From a checkpoint of a small mixture-of-experts model trained on Wikipedia: 2 picks a token.
Below are experts of layer 10 (counted from 0) of a mixture-of-experts language model. Rows are named router (the router's row for the expert), down (a neuron's output weights, with its number) and show model dimensions 192-287. Each number is 128 + 24 x the weight over its row's rms, rounded and kept within 0 to 255. Numbers have three digits each.
Before each expert's rows: "comes before" lists some tokens at least twice as common just after its tokens as in all text. This comes from a sample of Wikipedia text that the model never trained on. Tokens count by the router's weight.

# expert 22
comes before: ":", " |", "\n", ".", ")", " ("
router:128131115151090080119116102138125132104154132154117142123134112133169129124130121106121133143130127139115116159127163076142156138120162082171128125139194125185093133114114149100104125157129130154106072089167141129117141138141142091150156124141123138120140124134136097125102130106098113104
down0:109160088092116188113110157138123147149145103124128134136144137130139138132120137100145150149132129145108098151141118111160147160163100099108118114101170143120158114104058156120119091133135126078108086114164140122114104115106141148115142097097123115110112163150136130106144098101122151151
down1:109115158088123144121102157096101121115108145129143145174136160122085139135124115091152131161136121192112091124136081159125106089109137151133139145127118151111117074135111112130157129130120131126139112112098133102153079115110125181108112097119125112137125103089138107101142145108109143129
down2:117105173137128093127155141127150078126136120149098108115128153116100103124122155116146143117127132114174182143137165099159121102132164130159095081098175144163123136180142121129130121128173191098101100120133143112133111122142097149140079135119142138139076101130145144139134149132127129143
down3:129124139134170135086130168152120113182122110119141114150139110153140138076108131155118140108111129151109142157134144153122084141098125124115129158124146115114116131163162153131084150132107105132111125115134136122115089163142091137164098144144130107119116118129141115128109128140130100154
down4:115130149093126178097175164146115141120139103133143108164107125105187125129125105136147116080134145122151130125120131155143141095111097142114106153151113131122099140046131144155101113153083120104105094127148110107109099172135102144094125131072130098156110109162145121193113134121133097116
down5:133160146126115146117121156116110142140121096114061112128179113112153155130141139143101136151125146166133087115124103135113140114121144163128121089161144100140123145109083119112149113145182129143103123144104107165117147109116136136129113156126125153126166152140148153088174165125100151114
down6:097105176142114148110126165144170153108141098143107127118116145094126111129096135139129120143123123124152112120173114130110134158091148142103110166130123146103099121100133147102144124108163126120085162122112140098152125138079151176127127079110153123127134190119128143130113102115103124126
down7:132168168155134149144132144092131120152150136111065138151165166150185162103143144152136157086137175109133104152126099126112133152184131105128177167136127120142162140113172157173119093086168129155129115156193100086163078139156151130120133146119112111076144133140136124135105106145113104107
down8:144157121133137170113175145117127144135130146112151161069126114134141130160123162143122092134093135148087150152162127159132153140106132153135140125118118146168147072109129127148102146098106128118136141180084135150152133109162109119079115126108090150186140186115160111113106175151160139173
down9:141089153129142089138124103168132133118093151156131113113129081123100132142069141079112123131154098122119152146147099125084176107135137102108134123141105157143161128112086107149158112111146082127136114102160139111185143121043083087131143087142149100138121136106122157122077157139091123158
down10:162182128108164123113162185138154127160110154153128124163073135135130113170141136131148109144093153111144125110122110128101164133094117123174134150168128088147136077122149149117136119154105153136156160147191141150130139084109119156125165115080130181122121108119135129081157129130129145139
down11:120132160121142107153112159108122121139129141107131128129104124113140112111093135178107153140127144125144115056131141137145129145090129096145130140153102102136136141115124134124111120107167131112128151102160170151066132109147149110126119132170146164172124123103137155128175109208141128110
down12:120148163120172091144119147113118083118091138158138110127149142110124140137147142108095116091193141116109166109137114160128120158109149132160171129128123137137129086120140127099134133131083146105142119102118135128150131149111128121121111156120099127110114122135134118122152128148108138096
down13:115117156088133115179114142114120151133116176140116129163143117127148139158147123119096120144157138150101127191116170109153138149122107120132169131062094091184134127132125094134133147133124099090210155118126121107119143168148104155124107117094132107126140136126096111160148119108102115129
down14:147159140101133143106113082153101141121124145125153139129142135135126107119152102139129102170104086168100125101143153110150138136165141121060103143169138122120146100106135109176140095151126172083172147149117120130134131141127186145120141129130132136207161139126133128115080145123115109112
down15:140151167146173152099118159124137117129097100148130109131183153177140108158135129126131138121116146088225148136144139120131149118143158139153095140135108106127163137141113121143149127130090105105163148115110098111108149144126107140138096123157081133132133059131106126074085148117129101142
down16:135145144153111146153135160128119130137135137126144110130132169128141134138155128136107120104146144108130102138154126125172128143130168071150087155086217146138085102132123160126107115091122180137134139134124137142156171145101132127129158108146127099142119159098080090140120145136160106111
down17:134114189119145137096123138094163086097132165178134138105152125134141119097177124137152083133121083136137144160149113125121074120162126106106111090167117164139136091169138123106150106125106142139173113139111124111134138158083151137106109113075157132133159103151128128144137141133118108102
down18:171143103115140140127139127143118072147153157141140153131082096133129122145149110124164142127150127122150080109130142135147105122087143172175134100125151121136104142082099128144107166092104139118152128116138107171102120127126149153126123085123128139125122182120121130107150190186116138121
down19:163136105141126130112159161120111161143151123131148098119122121150077085087163097115107104145140088123152102100147122129118168143134160124154109127125138142113133149154159115139167130130076119141083119110126091173108110162085175142092103109104137108101116167131151102064145114163131146137
down20:129157110113094043165121155161100159090142126136137104153111102083189115169132117131122146081135143150127149119153137144144151149130159125122136086105109113122107134116143103136149157113130125162126109209074155139131167096139102109079141128160117121138140118127161117124120138123121140104

# expert 14
comes before: " of", ",", ".", " in", " and", ".\n\n"
router:106088147164125149126088136158114132143167132129110138139155149073180114120129143108143132135108151123131087154178123082143118114128108128118138100112150135164166094133135108146082097085087115172111110142106116113168116098119107129131140123180108139149137094136182137104116159127141108108
down0:140083116116118099164113157112115162128143138155142120113142150158159115091103116147130142148118149139090146125121141137139083135124126096115129109111109137139141134181134161105114111107155172138134127128122130119126124117166133119134165122128103145120118207147150147163134141117136129108
down1:084120114091104124156110185120139160129075110148108131092104131133079157096188124111145185170102146165134098089143127166169122112135150196112153142128107130116119126123113143151120193111099181171134121116125103114113159142113147080102109104117105116130119144127115119118134169118109127122
down2:122109109135139128135113109077090110139135149111133123150085155119144122106123152152132147108126101164130128127116129143085152120133112130179137152097126141138110140106132174116107149148117120144120155142169148123176154145157146185133110157121132124167103137160141117072106117130157102169
down3:115104090172141104128154107116102173161130153102121156157090158123115123109127106117127118138152167161130121118110144150137138121148147151139137142145112092130102196142159183128101123144138115139121081137119119139138169147145133138103112131211122145091145162094142109152123085118119125134
down4:121135151114154139106128157106119126141122136081155149110151145125090117160100126128129147150136111109140163142126101113124131059147116146118155116155150100119127170153125106149120128111171107131155118115131131133108132153146144116140113122146149176138094102124164104222085131119123114123
down5:143106131118120131139135133165140155087130109124104142113171146163152159137142136077145110126126126150112157169131104093115123092117121085086103147155115124148156145158111155166118099149128098132181091133148126129132127136115105126195139152142102139196095087115102152110169125092122172147
down6:128098136139106131144119077139189166101128137149131113120112122115096112100138135126132122157155114198148105115166138157100075137129112107116109095184113076144134138127105133121119120145097106137129106114123149144143105121093137122097101130104121145113152151143109139149127150132150097153
down7:152130172124115154119073148193125119162151139149127131118177114122105160099114147121085123162131161091123104134168113128121095125092091165138129134157147142115125133111109054119092086126124144118113097155112101152144109087134191091143162126101110101130159091107149146064123095095126101144
down8:175145146110126099156132135135124160162133119136113118137085121150157105135158138105113143128134145145114109128138132149153150129086149114147125140104163161147096101131102117113123140123131116145101141149121115162134104127137093155167140120129096118152127110074167118097160110121174194089
down9:139123166129159126153103123125134137188132153129128174151151133194138126101137124150108146156125132138121128142134101134118073126108118120120075087095119144123127112123099118127135104155115124140133079162116114149129168077080156157117142094107141161105125109099127145143132114132145107096
down10:124153098127149104162148135078118112141129097134112163172146129127145147143172135124122129115122150129120122190147113109129128152098114132123112123145127112134105111108109132082134143114105081120106098103101110093087112106094098112155122146144153098118160134136092106166103133136122148107
down11:075150114196122130091159147102118145152137171144104111132118161102161085152103116109131091104145128124114119112141144147106105149100161150146115094103140129128119163121151104123129101082108093137126093090103116171158102139171154105161118106107124149131116110117142178115109139135116140110
down12:149143118154119154125081104102125123147115115112110102133088166122068099144142160134102131126122110100157100126120129122106139156159136061118135149172157132123107161124170166135086127142130126163154108178073106097124115145102117140123103184122129161109132125109125135122100108146150096148
down13:136166068105114124113131129100152127114128155096152094109118108132086090096129138141133107180142112110130178105164114143134163129149143126101090093130103064108163147124127110105131117128127110123118116101118149118161136148139119116066155161111111139114149158136118125118137083111095139157
down14:157113120123144167148111095146124105132137170123141106116128133079118127135177122106144118133149149146103105130139132144160113153087137135153091127150114158151114132129126184159113153123115145142127170127100160155121112130166100156160148138112123092149096150107085105098109135138116123134
down15:117105093120115140125138126105120168124105118188116114157119105127183173136139111146134148118116156091095152106117126142156138158125133122076133126107097122135112111145165084133134120118112153122131156123144131126176110098116143127108178089138104160095136126123146159158127139123136126116
down16:133133097070147120119166141140102126137154127172106131109114135137111147139129104151086119126130164189081181119136146118110119111105101111146138152114141158139127142117108116113140129077089105143136143146119180126114132091114096087118126112152124138112132113151128112152106165139123090165
down17:132136140114102067154136120114157103120115134164152159134070145165109112123122142148076138113120151121139149134127093080103097150121138123125118077147121158134113106147144134122131121149122089129144137162110106117114136123126109110117115093147139119129184106188151112109141090091139127142
down18:098138128148152155182121113149147165128094101119085113127139147116152117125150140135155076133123133165131087182120179171125140165106125106137117122113142120128136135152130081120109142134108140136110158172158140147144121111154192105121122172105104151119104160147088108108090138159078156144
down19:136150098101119140090123133140088129183172083120101107093120079119104092147133142091116136113120116118121087125118102127096081173142133142102135148152139159141128069118151191150130118130177103139069108169133130083135166086114111125160169133133134148152125133150135112125133167153146124139
down20:115121116127147100148158092126158149117139140152123153143096112167120111124144129165125115156129180155086082152126169103163118157153114146109117113155143114141129094084109121135163113136180140132127098119106085087153088089114112116106156074122122098064114112107121149156147135167101115134

# expert 16
comes before: ",", " |", " (", "\n", "'s", " and"
router:116081124139108144130107149172150085123191154165138142157115137132128113102143121106183104106143139115169076182157155091131108088095118114126135120095196140169136106095102146104122104130117155131109095135132128136129121104141139119147135093109118155141148137169131144121126138114129137117
down0:115103142087171102135121114148157148108137133123101100126136108141144088143149139080122151155122107112098164135125111158188175145149159107107113159129168113139161128092112087118111139112137075117105113153139126157144123162168147150170108140101073113138160115119146184119133158131098153130
down1:115162098115111096125153096156128133140110112150090113122116091101127131127096120142154077137126122135061148161153153151132106168111104118133109123102128129136125143156129064126157116126138122155180101156137115101151135127173144162103145133138089127121182112141118134107141130139115143117
down2:148124095140104100121089172110111131082093132137099147107114155126133118110125157084126128121119111117148089147123155148126126157156134121123118107178163137122143127158119141088134155109104135135096118178095099146124169127120107150108125117127162117116134081118122141162136105145105116106
down3:115096094151154136136189078087122102098159126188161185100134107145113177114163142116114134155159141152092143156150125140091096116160134104152134126120138144142129147133148105155092142126122135135120120063145121143116126076146120165115116147156153100129147150119130118148115134125132128105
down4:144150115083123116110112153120121132115150122136131154131064099119142152174096137111156125153086091135149094129139101124117118122120110107113118150153111130141131113120133093144145127138131158131114153155116129106108117091103133166130131132129155154128188078139150143129122132121160134140
down5:101125152106156134126096122114119117099112104179135159099059140057104118138150138116112137145148131111146113151136123120160103135142125128147131170118119097110102127056166139131164110104115153110091134130119148155143122158116134162141114117100114124126118128108119141112103131116111128108
down6:132114119127120116127109169130138130133111107094149093127130106128088107138137164161103102104118129107087076146087093123122089132137162153120113115159142116134166188114101146149107142150145097166112126122118116131148096162132143186083148154165122122107124105115100129145108131131126172134
down7:093149128164127105159115177139136122096111114117163108161150114125180138121124114110107123111146104118128168119131151107137129151109126131152111097082115148085128091128167143138147107171139148138086121119183131155141089147120114085147126112199163130107119143114121130118140148142165128145
down8:145122111090131086131124136123121113153157115104123181151076133071124122121144112143131102126098090141115160153088156138116098140131153136133076117125126114180118096132121121102146107095099168141114159129134112136106129135112132121115154147120126142155124142135125132138129143175076113121
down9:128104145126138134104134097098131138132114146148096168158117138169129163122151161124163173153138140133140146117129150099107120148090072145099135084113127145112062124102182129110112184128102120107114127149135144103166147138121097157182127111117107132128137152145114113113137103124113140073
down10:139167130164140098129135137170115158104121101092122076111151118138117100151114144133144143089109096119132139116122135169129122114121136161143137130137153148135102142107157122142121115131155146132121127153084105165098161095086128119120139127141114108088174135123114114143106146135123149150
down11:099130135149120154160121175164158132114128121089154124138154153137152139086138125111131110198106137145162139135180140108114121151136121131068166106140099081151111131113128118129106153115109137088119121121122139132138136146130121087181163130126134132112134124143123116114110147123164127126
down12:145104108083141124147129130094113133111129138153119117111125116120173090140150099113110125150104159160100116113129144117108122145103116091083113165116124149139098106121095118149111129129101127113088109129135115119134141133125080083173120138094112120138130196036107113103153168132161141103
down13:170160109146122160142135138132081116138146128084083144145146131108123107163149203095131154107135114117141123138125175128118131116150106168157116158146119094127142131153103116099126142133109098118130106089144109149125147133136105154082118162135116122178156102125150102140152137174134149189
down14:107113122123158139131101112139104121121135081125096116096101112127126132107103200121121093127114136096099114136144111121095141094128079132151115141176111121121141149104135150104088166121107182138151153142142161127082123171124105131130099157128121107085134083114148118114108142155137114141
down15:081150109133139124180151151121091103127163165114118165088126098098136176176149132123092118121143132109089146131116114124171161120141094155090132141138098143123115167111085112117129101116125108127072141103124161097148159119122124107159138126131173143128108125131162144139100161139130146122
down16:133109179163128140145128092143169166144119161156157101124098118145098156131106171096154132125165111127170128150151138138098153123165112125147156112106124139135115149134143140136107134160154146084105108143072163080179102100117156150154079110129140129087078140160117110165129169130159161132
down17:168066110138149105167095138112083159111097083124162145129139109136173110089137082123147103133117088134181111086141116154094127138136124107135129113116116163157136137079146111130144135129138139131152127156092120155121130133108065107154141158151149155096131150128135152151108145137120112094
down18:136108118136119091148141123137093122124108112155092071120122116073105137120110111145123105087135115165110120135157101129118121118146153112193154129120141136143135061140131113109177158079164184141125144130110179155142161125093096140137128089126115137067074118123119125113131115083106120152
down19:079120106105147110169112122164120126115117108168150119132103151120139075127132169150157117145124085079080152160132113142095150128096133094165146137116124111130123083084142129173065076126141155080146119082148126143128162153149107136136090107147101113152149132116080147063113130117069143139
down20:147106178139113131088118134082137119096187142105132152154134088078102122142139120102116140089095074153181155141120120137146128104156129150122142099155128111132164118116084122135139111157157165145166123115119144103106088116052103149153146140122114096121143132144096133090166077148142117116